Below are experts of layer 6 (counted from 0) of a mixture-of-experts language model. Rows are named router (the router's row for the expert) and show model dimensions 0-255. Each number is 500 + 25 x the weight over its row's rms, rounded and kept within 0 to 999. Numbers have three digits each.
Before each expert's rows: a language model's description of what the expert responds to. This comes from a sample of Wikipedia text that the model never trained on.

# expert 16
What it handles: Second numbers of match scores after a dash, and sports words like scored, consecutive, goal, in football and results tables.
router:522465516458499521469520477466512458492500506532497473488478485484473487477466525502502519520512482519506532488493467543478521516548526467513474490482520513528513516470522499474479481510489502498518509527546503540470506489567525531460508504493504467517509459491510498495484534536518482515508507543509494570488493534533494467478462501471519544504471501500510534448469464477502530452460552509517506511530459499490527508523503478517499518493495468490470527525500467459492503509463519548477480505519500512532513549459483536487530501481471498518448478509464483559525505519482535521498488544483501454493505479521482527468522469522490543461499485468475495492481488498529511476486499486502445458558505493500486498467472465511479490469492500563502499489498508474504510484490455

# expert 51
What it handles: Syllables like um, im, em, am inside non-English personal and place names, such as Ramk(um)ar, Radingh(em), Date-Kr(um)m, plus him, which.
router:520500547518469560501545471508493487493479499517495516481480530499520494452463510512540530470511511488465537497468501518490499531473534475486512513507486525500491526449551488536473466479536523483508503491505497529467454485513461537466474496503469479498499534518463515529502536496495505463522503515497508531467476522489480527505458478570464510503520499489508484496491445521503464538523478521443508448510497521501484508474488500488471520510469498516498499500531523540509488530523526473512544489462476548532526504528513527488475491523512498519483476476457520479505462526504525457551479484498458500497545537464494487528504496482543475467487486460521457509497477515504473456537536520462476522494521489481514502479511494482470483498475495459510518500476489511455487512537548

# expert 41
What it handles: Nouns for places and geographic features after the or a, such as village, island, peninsula, county seat.
router:529496512500523488493498450487533493501447489455462494512489509529484513509533490500491504479513505518519540520468507477478459494507505492494491475542493453520504518519526504517510490500507469469479541484488473461523496463470515484509476489487513508508517498519477505482458459532529510471476492492542523524545480515442512479452462477537500512531467531531462515500485522527465478519453524492443519513510535525492530483516434517460521462535534519528477482532518472479506495495482495486511486485516510507491509524478473484529473531476520494527524482483496494514520495484531534548509479522489508537530501481456531499514473501467481531545513511533513437507468539528479512482473470533529524517479475482497493470508496542486488487497475547522462459503474455527454537511454497

# expert 1
What it handles: Pipe and semicolon separators and empty or numeric cells in sports statistics and election result tables, such as | 0 |, —;, Total rows.
router:498489516469460473537520473510522486457540508526505516480503548495477524487490474505517530560515518532505531486538465506460530496460464504469513498457500441516479464450481518466518458491530531539508528517459469498503533493501514511439502472490472526505507453475501482472473484510521458530519517471526519505488494484515501500501512502490513470507490495476524500454509491472539485520540540529467482553514540499483512520489484512547493499454507514504482479488540481503487541545508492476517447526474551477496506492509498521495483528481505531540447490471468507476490490538468506540482522510512485468501512492452509511464517464476483529505533548501487463457500524508488492469485517522497486508554477505499505493490500466488530519451504471517495505500485530500522477502449492

# expert 14
What it handles: First piece of a split verb or adjective after was/to/be, often prefixes like un-, re-, dis-, ex- (unexplained, apart, ignores).
router:510471492493552469454493517518459505471506524478448506490465466519488475482455490499497508541539537491543535504464526508521560501512514506478495534502520531530518490483538458535499448459487501521451527474491490506504490486473537464473517503521505531496543444483467443475500522481496507477517508524498490544497514497498483498499553547492496491536484525492502502486473478519499501530459478505550482515473509490477471539460474539512525462516461458527501488482521499499484461476537437473472480487486496459461520478489525499497537515459473510510503514492502496493501495501520470536512470521501469500494490459510487483478480530509499481459522504508534527545444533529516496469483530494505499481487526496498491518472496516496486503475513496474479491549515459529491529528490464

# expert 31
What it handles: Opening capital pieces of words inside institution or organization names, such as Court of Criminal Ap-peals, Social C-are, Re-habilitation.
router:462520492489506469453513526539509482559465481500533481519490498455494476541511520501508541503451503490497472491476510524487497495488512496516475493501507463548504516518488497489525500519509458504511526487501499478452507496468475486544498491486497547465456531494504497474501462484475520475477486495508500460524530513449474476537541548505505488504477497456495543534547482482471498542473463470522536504471495476503464510488490489481537468510489538494522507542495570505482486525534520468514457507482499462462518443507464485497464511527519468450541527456482535456486465504491515466466517510489486519528509501490522461529486478506506495519482535524515475472510510511455489479479521504513504521507534474477527514485446506521482486489532508509500539500518502534535516534540502

# expert 0
What it handles: Nouns and unit abbreviations after numbers or modifiers, such as years, million, months, percent, miles, oz, pm.
router:503449528525534531523512471536530495528532470483501492531486507492492532494513495493521450486492494530532504493510507526485499462514501445489518468496440481503526497470458463546517487479471526499461509542480480471539478526537519500460478501499478484481475464474512544512486503552489477506537450492489469526540478479491452510492486481505493470503525499501514500477515479483449516464526503499487523495520481522474544521526514496501489513494488520481502511523455511468511478534538478499474443462514555503503465486509534491493474458492508512517533463487529477538467487500499534541502527458464477484487503507485527504524526519497454444463527487547474498484523506484497533501542518540454496496509475551521497458513481521462529493516499520495523452480507511482490503505501473

# expert 63
What it handles: Single consonant or syllable pieces completing a word after its start, like fin(d)ings, back(d)rop, rem(n)ant, un(w)avering, and words like round, back.
router:545492556487519487489485504517468453486481509461482519512470462489503486463532511528514536531502525475499532492445487501445490509477526498492486513519524513497479506534528458484519517499443468530500483478495508514495492554503485485466491512512482524502537467509509510520522482532469519473445525521510486516565501490496492496474519488473461485513484533527512516480511483508501499492446508454505524501501473487518470533482427482539500508506445450514457517539529483476476470498482479506559496460510476488480511498480548466493531478482522526483501505494467520507538493481473467518477483525519498510489512481479513503477495530478514490488454481517475519527495467490483508463523511483486481534463494509511456464498503441551518489434515487507520460522515491533514490496515463

# expert 46
What it handles: Final word pieces completing surnames in prose or credits, such as -son, -ov, -ić, Smith, Moore, plus the pronoun he.
router:494473456490507512501487497494444519497533512524491505468500528536518510515464475467512479467479537498553502507498552519530531489490491467522521511501455526454525517504505531528478458481506446495546480538503500504492494507480554526487540504516483467462522475546519529502525490479482537535535482478457489527483478485490532540504520454519482457518518509473527483523513540529479495496509502526527522511529482509485496459504541538465520529495486445455499511432441503505501485477481526502491522468504478533495493455523560528483509463497465499487476457524537486494479481531519474485506496463462518491510479526537479530500495461534513493490527486513468533481500508480484499548470475483503501501471524513487483495470486509498460534491505492495524512484506531515520488462489489

# expert 18
What it handles: Words naming governments, parties, armies and nationalities, often ends of split words, such as government, Army, Labour, NATO, Defence.
router:497526505507487479486484514504507549469485498467470478490505500504508476550513491494511485526418507490492499536533459487518514510563489492525518516510504458487556550538474538489533496528497477499475507491476466506472478474464491481551508487520525525489500509531541508526535475495479542503464481489499529464527492465497529476521486478462501496473476505487527475475495536486501491500523500535508464508540505499531516460542515504447467516514528511486495494526528522505521524502505512509469481495550529523478524459539503490507489496458509543489489514473499540500479457477471508461516530540493531550509468497515500471524462485466492493515489522557462509524494478491449526512505454521487491553493520471479481494505468534473493518520478495492466497464500531528449503504470535

# expert 30
What it handles: Digits, scores and short entries inside tables and stat lists, such as 19 in 19–25, 8, Nominated, Recap.
router:511535494466496480487477499493466471481515517542510491506489532479490477514496532540545511531549510511513504490508531523480505463539450548515495507467508478486510481459505452480553472511528513535458524518514487467522535499484532495494475483454473501499468467470551471502479511513534500546480491509491514495458474526467516538531519500537541475512521473549514537501501540555497487489523528524462548491525532483470525534475488477488507500511492452568507506489516470489509540485423500496491500550496470470493488508497497537470496533488489542499483513479448493515531459525483518492548514547514524463472493508488459512479499476513469536467514493472494528502478515494516511476521469533537484484502482490513520520521501524490510518474472499493512494497505502504522523518489492

# expert 2
What it handles: First cells of wiki table rows and list items after a line break, such as rank numbers, years, positions (FW, MF), Win/Loss, dashes.
router:508526486466491501533543513474506538494528453507484496486515463529521464538499502527459497513502485495487518489521456509519491486533521488492505484480479492505512480522480470470445539563452493492533485533516520546516508502513494530513500516465519492535470517486461541520550512483518461475507479504509501468509493542474458482526490509457482518493506534463519516473514474514536513495487490476486456515475518472511464523500470499522473507474495513543510489494444492520533498461518467503483514500492513549522546504488521534479521488519534475489505520532516548500520495561543502490493522518495527481469471536521543518474489499465519494491546468468515534520522458472526517504474464472495468456525497501487490529457504464536527520475504525551520527512502477471485514531472473

# expert 53
What it handles: Endings and articles in Spanish and Portuguese names, such as Espírit-o Santo, La, del, Fernán-de-z.
router:498472504499527536513525505491503490479544503527492482543452503464511484474495495515527471518533515530510499499485509485535553484455490488470516489529471503464469504483485526526515477473499510433526502549504520509491536499465523510495484506508487503493506523521535485483512505509550468491503505476543464483463523473496508549449440499511523501493535519493501487505498482491485553517506466467500503537468501452463473506493546531457511512474508530461505522474461522457463523539549541483499494476506508512494536456508503504533464515509530499498516494493535497530486521477508522502527468484456521538503504508524480547510489542531465515466502480489519485509487499478449469546490521482528547438516505542542544474491530522494508471507490501498494481506462505491489451489513501

# expert 27
What it handles: Noun stems before plural or suffix endings, often about albums, charts, competitions and people: medal(ist), champion, edi(tions), char(ts), form(at).
router:525489495521461479539488511509444469495486492458482484502510498486496502485507494513517534475535491530480540490457538522506475495463511499531496497504461523482506483503519458472500528493510528530497530507528488476508481460506468486505471512489512545480494504514514454544468514516488534455512503473504490472520511484476472509473502484504531486487496515504498537507505489487477509499474551490452529566511571485504506492499434446475519444511533468520484526558521518510505462468494480469501525533509482500500467514526474476508507516536490468489559475492497525487538535511463486493529460508518486494491535484513505457454537460493473523551511472483535516503512534499512491537502517483505459521488512484507521504508556533454466482500473538524485468500541485494529513529489497

# expert 26
What it handles: "the" and possessive determiners (their, its, his) opening a noun phrase, mostly after a verb or preposition (made the game, entered the).
router:522549480501519529481517485516492491500498528495471457545492513476500522475483521521492472548476459458461486480484469515496478546514481500471480503527505531498492456541522472442462497528527486502455511507497468487460517497544468516484520488476480477528524495558483462482491503498476487538546466496490462540491527481506480487481519516518484520493470497507531479478473519501517507518452508493543474516525484523520476462516500506491448512522415539538466484534465456448534495536536488530525537473516521502484515537486524498486508497484474501513531527500492492541523488501539533504504516518526485494522494490485523473454486490526482500492488509509465486508502523494477509465474534536545505464496505482526452468509487469482455536526493469535478507499517528500484518518507505

# expert 45
What it handles: Vowel-consonant pieces like op, ox, om, ic inside Latin taxonomic, chemical or technical names, such as Peper(om)ia, gly(cop)rotein, Gal(ax)y.
router:486523494539503523530480544471506524478492506513502516477495465535528522526518475493462473464486511553461454527490457503503532525493505493503510547504532523512445484505521535540471483490482467478535492477504502520520525540496469456487483503502503463489490527531497461503479532490491467466482527509514489453518493458510529472520494466516474552463549483527504471535461491481496528524534522477526514506514473469478503505500476478449508509491523461504471501490496496490482537465501515479515554477502506472527526516507532501544476517515471536494488540515493478456454530493483506508535532549489504493487465499498541527535491492489471488483459483511532529536497489516540507535537513521524558507490523537471483530543505495485478469481469508498528461465506480509495517519531517

# expert 7
What it handles: Conjunctions joining list items or clauses, mostly and, or, but, plus commas and words like especially, except, while, although.
router:505460478503477479499540501509519538505487469516505555452483510483507487496512491513493464509499514497489510464458515523478450511480493537477494505488524476543532468503481510515532514464487540521487515491497468496479523542532494507462515496483506479517474497454467511485472492490478527495503474536527525525534548467486442495445509520502503506519505456437545518491491523485537481479498513437521478497487516452522462518491533522500503505513491530476528529517470497476494487489477494457538480467488474461491498489480523539495556470470484505464511481501524472496461525471503539508482464473519521475512503492492507470483503490504491505534532467517463469505527477534497526485524509485531483485521517518474533475476443522473486488479469470455453488495498495466544553465491534

# expert 8
What it handles: Noble titles, ranks and kinship words before names or "of", ordinal suffixes in peerages (1st Duke, Prince, brother), and first letters of names.
router:511488517534476500493514496508453558490467517443475473498520486527495529507542504537471515510523526520543479518529522510506525493528486520516542493490497492519524556493483522490505516484520465491522501494497496483517495499515496502511488500483519514548506481461480534513547453499512521474490538512499502463515515534488504498535491499455515491484478529533514493522479541467497507501540476452462551488465471500511508522505530530539511538449521529551519465436475554508496538526474487478436480523489517498508480509463482498479498466494487510490487474495520535531487466482478507505537515507501527452486508542498499546527516505518539504498454531485490546523504488468497467526455503513504501518486469495538536520545489528545540514528484483486500456512481514525511514453496480

# expert 58
What it handles: Common nouns or name starts directly after the, this or his, like nation, world, city, country, time, vessel.
router:514506492489454517493498491479495539491472491479481460510489563475457485502516515511515512493488461504489517506472480479515464451488465519466512491486500489481533538535489480499528520520489536504511493502465456478480504500474489493499516504499559509510529470528502502480464481544526501498462459504456512480449546504458502464459471531529482484495486489550556534467498513540504494520479507487474506552499490506509530512550472481517498471480532479507506470537530527500479520474514474503556497526515506535504529530525490487519502513499509515471507510503508488525511454483516502532516525537528498512476511475502512471508448496491475552505520478511470509508539471516463459455498480537554534548473498505491520485536468512492473511498530514540458496540460468495448518482478506

# expert 60
What it handles: Opening pieces of longer Latin-derived words, such as con, pre, dis, respec(tive), recogni(tion), exper.
router:500523454512468488483478484452470476476454518441475491525521492515515479514528494502488530486512495524513491533446480529509456510490514531500469493473527469502506497525503492514531475501474483532498532520505484476467514481494482479540548498521509513484535469526512456497473471548481492489463497529511499492521545489472496454491477500544546526525516478518524504473496502519475522555471547460445548546461550502513531504531469482471510485483532520528482467517518532476500469510506455444503476483475477489488553505510464474539465518508543523470495495518510483446483504499512470506475488495520465465492493492509491454532475487448489507507514524506521505484492479517456482519517500519522517491479513457481504504489514496508513485504480518541450487528481464528470516487503490

# expert 5
What it handles: Nationality, religion and occupation words and their suffixes in biographical descriptions, such as philanth-rop-ist, Catholic, American, mathematic-ian.
router:514522488546509464481469535466513511477492520502498482526522499493521469526498460504500530520447511493493466492468525472494477450516496466507484477512532479547443538495493518488493474505480487462513519486519488483499507513495499438524498491501535491526490506504507466508538451529487528473494500492471474473497521496568495471501517542519485471511452488476515477471517460496497500552539521513499488450509484536520513491535542469476486537514463518480525486482485523480476515486454491492464517514532527505487532453534487498492517498515469540521478479524511506451470487473434498518502550507484529503530448483492480533522479500449520469539483484504490538494452514466500541528470492517496499556540491511500510522546472515487474483530487490520493505463506471501492483509501529

# expert 6
What it handles: Connectives joining names or phrases, mostly and, with, by, from, &, alongside, against, as in Ant and Dan or William & Mary.
router:507454505491524500566535489474494514525469473535534504516509523496498513519521511510501514479516469486460529472516534510485496510494473503507462477497491452525533510472480508514499531469516507528464490525544522475500485505530457534491548489485496504503535454481460565471450492527519485472530486472536502509497504470491496478503532501500495458512510464454524523527460523489489478471514475488465520491481550444520436543501548490445504494535567521465475505509475498434499490462525485494485494483468457503502480531518469507534524491506539533484515502496519506491490520470471503476496451509528518506497520488491500505475495467530497510495482497520490507521523524506475527471518466457493485472523516509493526473485469517515490462491494483459470476505531526486521537460485496

# expert 36
What it handles: Pronouns beginning biographical clauses and time adverbs before verbs, such as He, she, also, later, then, eventually, last.
router:503467476486475516502503507504456466532504519508529494514500523550505536494526478487475480498550513458529496485514518503491506506488512479488501513499479537473518479503459521543457506476477498517511549551516470473512508543515515474491482504512477476524482495488478496547477514453484523509534506471473554528497524493486497463485499480443494534519456497474529499491540514499513470451482524480545498511522512511485510461517482541486513497474468451491510507485468495478508466502477517463469490466522476477486450479465505514503527537457511493457481489500517519547515528465463450514540489494519534475484514531499536480461504510538497541496542478459538467501489504522551540513523491487473518517494477522513480543471533533496507521481498507483474502482542497458555527496506531

# expert 40
What it handles: Number pieces and separators in statistics tables, such as thousands groups, "000", million, billion, semicolons between figures.
router:472540500445513510480494510531521473497511455512487491521472485510527512482487503508516500486513511541477520485522476544461557504503457492506482542480515456536521487443519480495534452471507515488453505435498503495493508495506520475468487519510494475514487497493522459473474530472493461506516505494478473484502477506504538488512518469510509487512510521512500487541477473477465514468496510472502538484498543479483561493508453479478503520477514455523502542523474474446515526508448518506487496491507457470514521556501492443491506432462483531505467520497446520495492492507488474522537545518515454495460467511495486484473517551478486488461513521481516511499458532507512510480482559535531473467506493505506516509472488474491528488487468524514494483482496473529514532498495472

# expert 12
What it handles: Pipe and semicolon separators after names or teams in sports results tables, plus ordinal suffixes like nd, rd, th.
router:544531532489493525517513507484506467497451521511462478509471515504504529460499518509471509504500548476510513496532510482431465488517448526481492548463559479486498501540483545463494509558526464502503506501527487493509497493514526495537486492456491513533473514509489467521495529492496501515524494534552549508464486534462506518484500487483503506466494516517515530462465474503544503481529556523496506492489511440494525522508511513522508469470515509488490459487541492504508506539497497518476474468512533520487495549516469512491485510481525498497474488487520514502460514505466541524482483567490553500487542542517491553464483450482500505470479523472497524482554490507507529481507472487494496471468494515535524486466517469526500545460517493542485516517507505494494531511477510

# expert 22
What it handles: Place and nationality words ending a name, like States after United, Zealand after New, British, French, Asia.
router:530522473513499449518497507510539544531502515493472532490499502453494470544533514452514469499464482489485477503554459507502460500544484477494522491535488470478529504507500505487502491500476511502490514518523485498478477490496525477470511491501530483532514485510514543508557484517525536488488507474482510470534494480460513461481523511499506505481472484515513515449486549470494488495493512565550462516536477511498540458538513452492469529534496523478553499518487487469520505473483533558531479501519520551506536484525533484505517530487502481481520517470511492512485448456508507537512568485486485495499498500513494486497463518469502512502540492506473469487472500481459527468542499516510525544501529507486513482482472536476483496540490466470458481453475527498484487460480484

# expert 49
What it handles: First three digits of years in dates and date ranges, such as 200, 199, 201, 194, and following final digits.
router:502520478484475472455475474491485524483492484522519482498481481460486527458518491515522511523523518476511486480527474482512539465516519476518476492471492503502487489533509504461475479460447527487492519521495491555513513520502475454472497488517522466505458517468472509526553498535516549527485494492516430439489488495502501474522509499454510472471482462529530534493511519495529518482511535499489490504511530480515529530500437495512512528497523500511541516529444464473532532489491496491468532520479498461517488478475504482503509529493499468466534527480466514535495475471490458512491529502523466474468511549509489528479505534469540523456545463506525544481453502479495480484491467495543522509469548508505494491489513558492525539539524489525513512521481474509501488478479479

# expert 55
What it handles: Adjectives and adjective suffixes before a noun or preposition, such as small, similar, delic-ate, unpredic-table, am-using.
router:537550538549535504495489466524521459486511494504457458515491465516542535512481504499510446490487532473496482503458510495520492451539494473471516529506546495493489516513486509528527515506453508494484451499484492499501516458475525478464506481479526479509490502477518515494491511482518522485494507503504475510538466514479508502461505500510473497481503501484479483494478498452494509484465517524502506519513508514468495511499528489498488501544486533476442495499488500495511457527477456516504475455526485491484458526541531493497526484492515542516515463507546468438478527524496513497543534449506451482510435481483432527520499523452466458462462483506486543484503474497481523533542528491477490490502491504550472489491474460467518494511484467498502485488461507509493514505563496

# expert 20
What it handles: Inner pieces of split proper names and foreign words, mostly in tables and credits (Kenneth, Netflix, Vaníček), plus not/never.
router:505463485496522482477509550473521515515500516516505545525515501539461496503474506516494458527500541470497496502497505500476486463499529530514510487504485475459470486531488510541538470544493523469491477487518507500519529469513462496509503508528463513455525495509532456528543514490466535450464542475460558494488509531489484443491510506464484499477535506479520452508488465527481477562474500525543479488536509492540480480474472497481469447460506475488510485499533486455487519482469525509491544511509508475467491468524474519510521512505487530509487477529542491487484502482465479468461480531489552497513540498531481511446525501470495496479531504475486488505496473483520482482529498469529456490516530528493455508541531520534481541490499476486486551499510469511487520496521500

# expert 33
What it handles: Middle pieces of abstract or evaluative words after prefixes, like for(fe)it, unacc(ept)able, unprec(ed)ented, fr(ustr)ating, plus See in See also.
router:479522454475530548505521455514462489465536533475497510502480489450494526513479470502547478489533505449493516481448488519510495485472497503519506538490502515504451456471507495541525477532500511507465477490501496552479481480533507509534516506521469501502471456515501478497510516537456497452483536512476479536497507478493498556485470545470499490520505515546490506486498484529543531541479536462530493562476503520473517537504502500529512497507515496491499498500546501454458476468479447495525530478470496500492546491472494464509501534467518510475503507542496500469509519523501460551502476466528489501466461488462527468530530511504541499520518490481485488504462451489444504477527508529493489470481498480507489531501509468510476453476508488512508500520479462514478494494500503

# expert 59
What it handles: Last piece of a proper or event name right before the next word, such as Out-door, Gymnas-tics, Br-aves.
router:506497446510521481513480487509548489503492485461514457462472483518497496497521543476504487484470482534494540519514526513544515550529434455516527513499460481456514517450534492493546494524489476508525473493474505479503484487479463481505486493514545478479504492512501500522518476498539507469494492492498507518479438490442489494490472473509502487496482540507480554494484475481513472470516559527543481495538463459510519485501546482466535521515526506474491470536461478529506473524520529514509506465506501510483487508528490500473484484489486514511502528467507506489459487516495482507472477531482504519470470551504477468460531492504431476461513476519477496453525499494469526490529478478469486522479513499506465517470481531509476446501476517510504447464481510540496541494484503

# expert 25
What it handles: Verbs after to or for, such as provide, build, develop, and prepositions after nouns like method of, way of, attempts at.
router:544507475493527502499515518516505481481493471520503486512543486514527524489496518484492508517486452488478493501436535496481485503471517510475509531474551480535491501515465479460489526506506490541457494545475501530460520521511488490466489500483540493496527485469511424508509471431486536533490500468532477521499529520521482529443537527543496541496480539434490452485440494514489535495497489502509504522474458509534489482536538493491465487473473494517510522490480482506507467461518481503516536488473506529466498492522496495489494488496464478536491504493477497479485496464515521478519500469501464479559497484531490492507463504470496468512528484532475531473511477521470524465499488508510435487496466500500486487508476511536498486500500461538504541533497470534462512541545505

# expert 15
What it handles: First pieces of common words split across tokens, often after a or was, like res(cued), impro(ved), strugg(led), diffic(ult).
router:536474470482536489483473512511457443455468536483499497504513498533473497514474491527493496481519527467547539493457507517510484502468563493505474535526495533513488492512487497507476453494511519500468493511561487497462479492495537491519500498472505529479527466498501461473495499531495554478530491511490542534452520521497510501451532507447483467501467518504483476493511493508495494525469491459531510547509527538495491508533479524522518449488514508541496482470517545489508464481526436478478516505448516485477515494493512509509521525501482510502476473547514498522493457472479488529502488459496507489523482455489476490502486489508501446533519488506552465526467496568496531465479489480499493512482470478536493536509508528493473482469501479522490454532493467518480528501510472

# expert 4
What it handles: Inner syllables of foreign personal surnames, mostly Slavic, Nordic or Greek, like -ov-, -ć, -ski, ó in Sigurdardóttir.
router:522505489519505503542509546461439510500556490526539500503528518518489492472491472472489452480473550542531466510467465449509514498510544532487490565530482518511481513508524468509508477463513502453538467502525478510486443489494502460550476528483488490484494539522538517496490473472511476496526528517522488480463484475538513521504464523551469495537524482484479453519484448531515486461492503514490507463504481464510474453481425496495477526530492481497497480480510496483472501484482511488501519498511488505548520466492497494531492502508513536489507507450498479430486506513505500520483478510491464531507443493490483508510464518502486483513474470514504538539467473491528497530527529483490512457507468478511503521508494499522490515520502510461491495508500519514455487483532530

# expert 54
What it handles: Clause-linking words such as as, to, but, before, because, until, while, although, and adverbs like still, successfully.
router:499433498486521502482521511512509500501534537507490556491503546480514475459493458477511508547491506480488514487474506533497484537479537506476512493470490569469554495500492540525531521458509492530487519486547480494476472550519510471473525506525467493476507494469497495492517455484481520525527488472531538536508522485494482477475513540522496507524520525482508505507500526491504490452508518514502487563511511495461481464525525504524488475530518507487542519481527466480418499438529465508474488506489488493452499492512507499522538487458458512511498512543463519506479527515485474521543506463521510454521477477513478490452503512517499478514512536490489533531488484503517522469470481530487480467503517467551505505493496538476470531520528498509485495463483480509484515468477461

# expert 29
What it handles: Pipes, parentheses, semicolons and final digits in tables, taxonomic author-year citations, and LaTeX math markup.
router:503477447466490484513491474487518511516476484508521486485495464529454502500501489521510473493518519516526509492533538488492526515548467529521547541453450521462488527482488504510535453494528505525526504486473523456462488500510457457513474516479525492493504482471482540512511463502509494523519488523512492498497494501481485501510463454503504477477483524500489564487497461529482498484552531518520508486499468458537534481473524498504515546544526469498523506465473486537531507511494492498500513472483493476535474511506505495456506518529544496483536525485458504541486540541464463505490489532521519475476491521459479486473531530536456488459533488499526525496506526482477529450535480444526497478493504519487509509479512506497480485502483541471565450476502521531531528493507476

# expert 32
What it handles: "and", commas, "but", semicolons and "or" joining list items or clauses, such as names in lists or song titles.
router:523467496503508481530545517491510540506483461529549520457462509485463476525534497526485487507506523490487535509524527488470487515508496517494511520490488480518520493491479495509515480444523516486444502477530500466491530516555481511497500498454504503516509474471483537515479480478506504476523501539520495505518524492488472485473503503474501477488532463449511530496474537468546457496506484466467465488470535465541473480487529519477529484534487525486507515461467480465473478458516505476522521475454462468507459477476528515471538504511513501490494460506480475525494539452522501496483459483507520503525505491488510511469521464536512505520530479489498467519539510537511555514515485458518491493535525537450547474485461531486478492457467465468479493503506489469522549460476509

# expert 9
What it handles: Mid-word pieces of scientific or Greek-derived words, especially y/hy/cy/ph syllables, as in psilocybin, Epiphyas, Assyriologist, analyst.
router:519508485468487500512477519499534470458489458506512534500541485464506487486530467483485451473481490516515500491450506470491494503490488507522513475504524483524462512476525487522484488543471497455531454514492466499536539497488498487513473500513543489471482556498488491467477457518474499504487550505508462485493498486510504479452495508506516503482496512502472474467519476504533506528542452504491508505504502472475502469477517456473500474519443436475474523483502506515451486510494477532483503489457514463517455526517463519533463472515481500500538478535492545493493509481513517469522527496452496528489483483491498495522514505433528481557444482500474537515493524501475468548521541547502525466490505459470507497524486467527487469484528509527496489444514489473474514527477519

# expert 35
What it handles: Inner pieces of English-style place and venue names, such as G-oul-burn, Ann Ar-bor, Glen-fer-rie, Mo-ther-well.
router:492495482472537539501500506493558533503457502515515521522534532540520488511513509467525491471478478484495462509523502506528493509489469505516517510547466454549465537502486512533528483503451468497534547501467456520503462458489555497496482491486488517498480556518497508476534460492536535488533510492494514503461537451475522464491483477531463487513526493516518469520525468527522472504499545492493506426518486482509530470488463529462510519533519512450462497507549483468517481476456527496545483512510547529517526517449479526545472504490503505538479489525475512530529490483493526525498492479483520532513500508519519509507536497457472512503489520497479488531489502491535488500517510541505547504489486495502482510475484498510511515518461509509527508474495462483457466479513512

# expert 61
What it handles: Header and field words in album, song and film infoboxes and charts, such as Released, Label, Billboard, Rating, Peak, Starring.
router:476516517514451531510463494475485473529525531510497508454526515465450475502476488483487524474478468523489501518508485504512530515497482509489503456466498485472474456485485481472457537544502539534527499482523516520478521483506527568518474505501506548493486459506487521460498541481487487463522464473516478482478496497494484532523523520466467506483523462471488520513533483522499509563486466491507490529491518541458507497485513482490521511545457525443517464524531491484492511491504486527520534506531465529539499528518525529487495518531489481490518499489498509463509501500521534494460524492477489519519526483471463534484515469518502509519478524477504455482544521502516454505522512461522514520562492511499501488509520489477472546458494538533481512524549543525542505538470474

# expert 21
What it handles: Capital letters, initials and short pieces inside parentheses or lists, such as (Le)wiston, L. S., ISBN, Episode, Inc, etc.
router:457532520496527503506491511485466507468483524505522456518508521478479486505488497529511528490518500502543501477484515497500492518551504528468512505514492489541476491472509492486498519547499510526530496519513513487507482519513483507504495514499513532526480498446459490512536531522486506489498470526501497455499547549475491490520536502481492492481483460494474540509533445486517537530489474479514502463441538473489510558493505482540532478526529509543537462497514543515506535544512493488505472514452571445521522501497457523478476524537501532479501525493529502529470508490468477480503476467506512463482512520507489540499489530542506526527529532464540517506531485514503464466498495466506514513506479521513557532489506524501537535506488494498540477500550553464532512526500548

# expert 13
What it handles: Articles, numbers and quantity or degree words before a noun, such as a, several, significant, same, much, considerable.
router:513508508524524473495445478505475452478505508525482477499523462540496510506473504469554420525482516504523501505467475506515456514490566502508499531493516492524463474493514543464529519480473490491466511508491503503514551453477514523515530491477496500499472484466502481449498525487473518513501448507512538518475464495520475515503501514458492546545511496485511505490514527531493541469473480453499528534491510505495499538536532512514428508476492514533498516494475503505504465481464455502507484505488472500472518544534519534473493521466471522469495452517489494463510501495516528517505523476517473457487453491513483512537476513458479478487524501536464503502502493486519518450512495531465529467498484481492455507511483476481487499531512468534468501488474502519499529509515431

# expert 38
What it handles: "the", its, his, their and possessive 's after prepositions like from, of, in, beginning a noun phrase (from its ore).
router:538543473513522468532550457522498501521465489486476468528493510492486500515518524521493472549448479460458486498482499482529472533514525521509486498509469476509522488535510546475457500521541451500460524495467488468450495511508484510486513490513481453517551512514468513489513463492480513542548484480495496518467524507490479457523478501534489545507479473480513457478488512484547476503468517505510525464511535534514473471494530509486469531520513515541493512530468488445473522537540481523486489472469512522506529530499548504546502522523541498499531522527511476518530501487531530445465502458500523513512508532491519479476473515524486524525485511525490510526501517480465473499470508523550477505482539494493494456509487514486515530545489466496470472508502528490508526476480496

# expert 56
What it handles: Relative pronouns and subordinators starting a clause, such as which, that, who, when, because, plus subjects after commas or periods.
router:457469530530523478535523486514485496506535527516486542513525511524476471503513520515506520507499484458486478469487542520475494467472473459462521487449496534525499480530473489501471551464505488486505539537511530529495471481520495473480516491466487472487501508523500490477473540451494513485563528496504541534493548466523513474500481516514459532531484484454533510545458523485530482489465519478457522521517497515477483472550484509517530484518440520542491528478529479494456469481533459513482476521544531468531472498522485484533522514501490486462523518521540472519470470466483490468522533489497483494529503496486473464472471497534520456521496509466496469464526487488488517511491496460510500502492529502518510465512518529471497519507474483491480510499481531475482462485522530

# expert 28
What it handles: Line-initial table pipes, list dashes and heading equals signs starting rows in results and election tables, like "| 23", "= Name =".
router:505507531477495543524509460491525530482497487534481478453497492532538518539536508497442519462484487492470539490542466509469492518482534460489478479450488489479508495542499513486464520524522501513532479489472504514516518502486467479481548501462475525507468549511494502521520513451505473498482489483527493490518502457524492455465477528467470500523544520513478496499502486500502504507485472443484466539477495524544483474524480511489488521459494515510458475478478482474523485467548457501511488468470532507548528470491464456525512475541541481511503505500524514500467543496541530499465547484498511498511521523457521496480468492495529496542530473468485513528523516472508468485481475470480472514538521523520482482495524480485529530510543503502478545513488478481494506524465462

# expert 62
What it handles: Prepositions like in, to, for, at, on, during following a verb or noun, often in idioms (at bay, on fire, for a while).
router:512474504524503518470547454557512460496530477474475551485499487476535477484449518487490526507505464511467524487478531538471500479486504546524460497466516524517509509497507472526500527470510528540472508519463477481528481511536523482484494506515524442472551460465544493485512502510468505519482500505548492524490502459490490469479538518484493499525510544535483471520468514522472479493533495520486520494459490513498484530494534535483451513526527523500535476506487478507460463496528500526487487539525506502495526530481475470523497511477479509541491509481489514528511483501516490484510472508535477493556499530536511473496527503501551488472458515540510525526507507488493501467535451472497475483508509480561526527487462480483458498457554491523512533478479502477495531489510457

# expert 24
What it handles: Determiners and quantifiers opening noun phrases, often after a preposition, such as the, these, other, many, such, all.
router:516509506499500480479525516531496525489494468479484471517526512505500498541524555498455508546459476502487471476461523511530486492494486519486512516489514472512507501510471486515501565458512475509500455493475489452427512527500493517459518488504519490502477507495475502476485545454475504481540514465508494502506495475472497482500486544528484533537468537463541456500471519526504521527465535521523540512533491494484484487546529486495503547482502514532463526505500477511484473522473483527540482503520490488454515542525538535480499452493529535455502505539515454474464463488503491487529522523541465507511492515533492458477474498444489495489462523518465515501516503486503498482471522492524458457518497503480490434499492447503471472498492510454479490474482484530472493505518494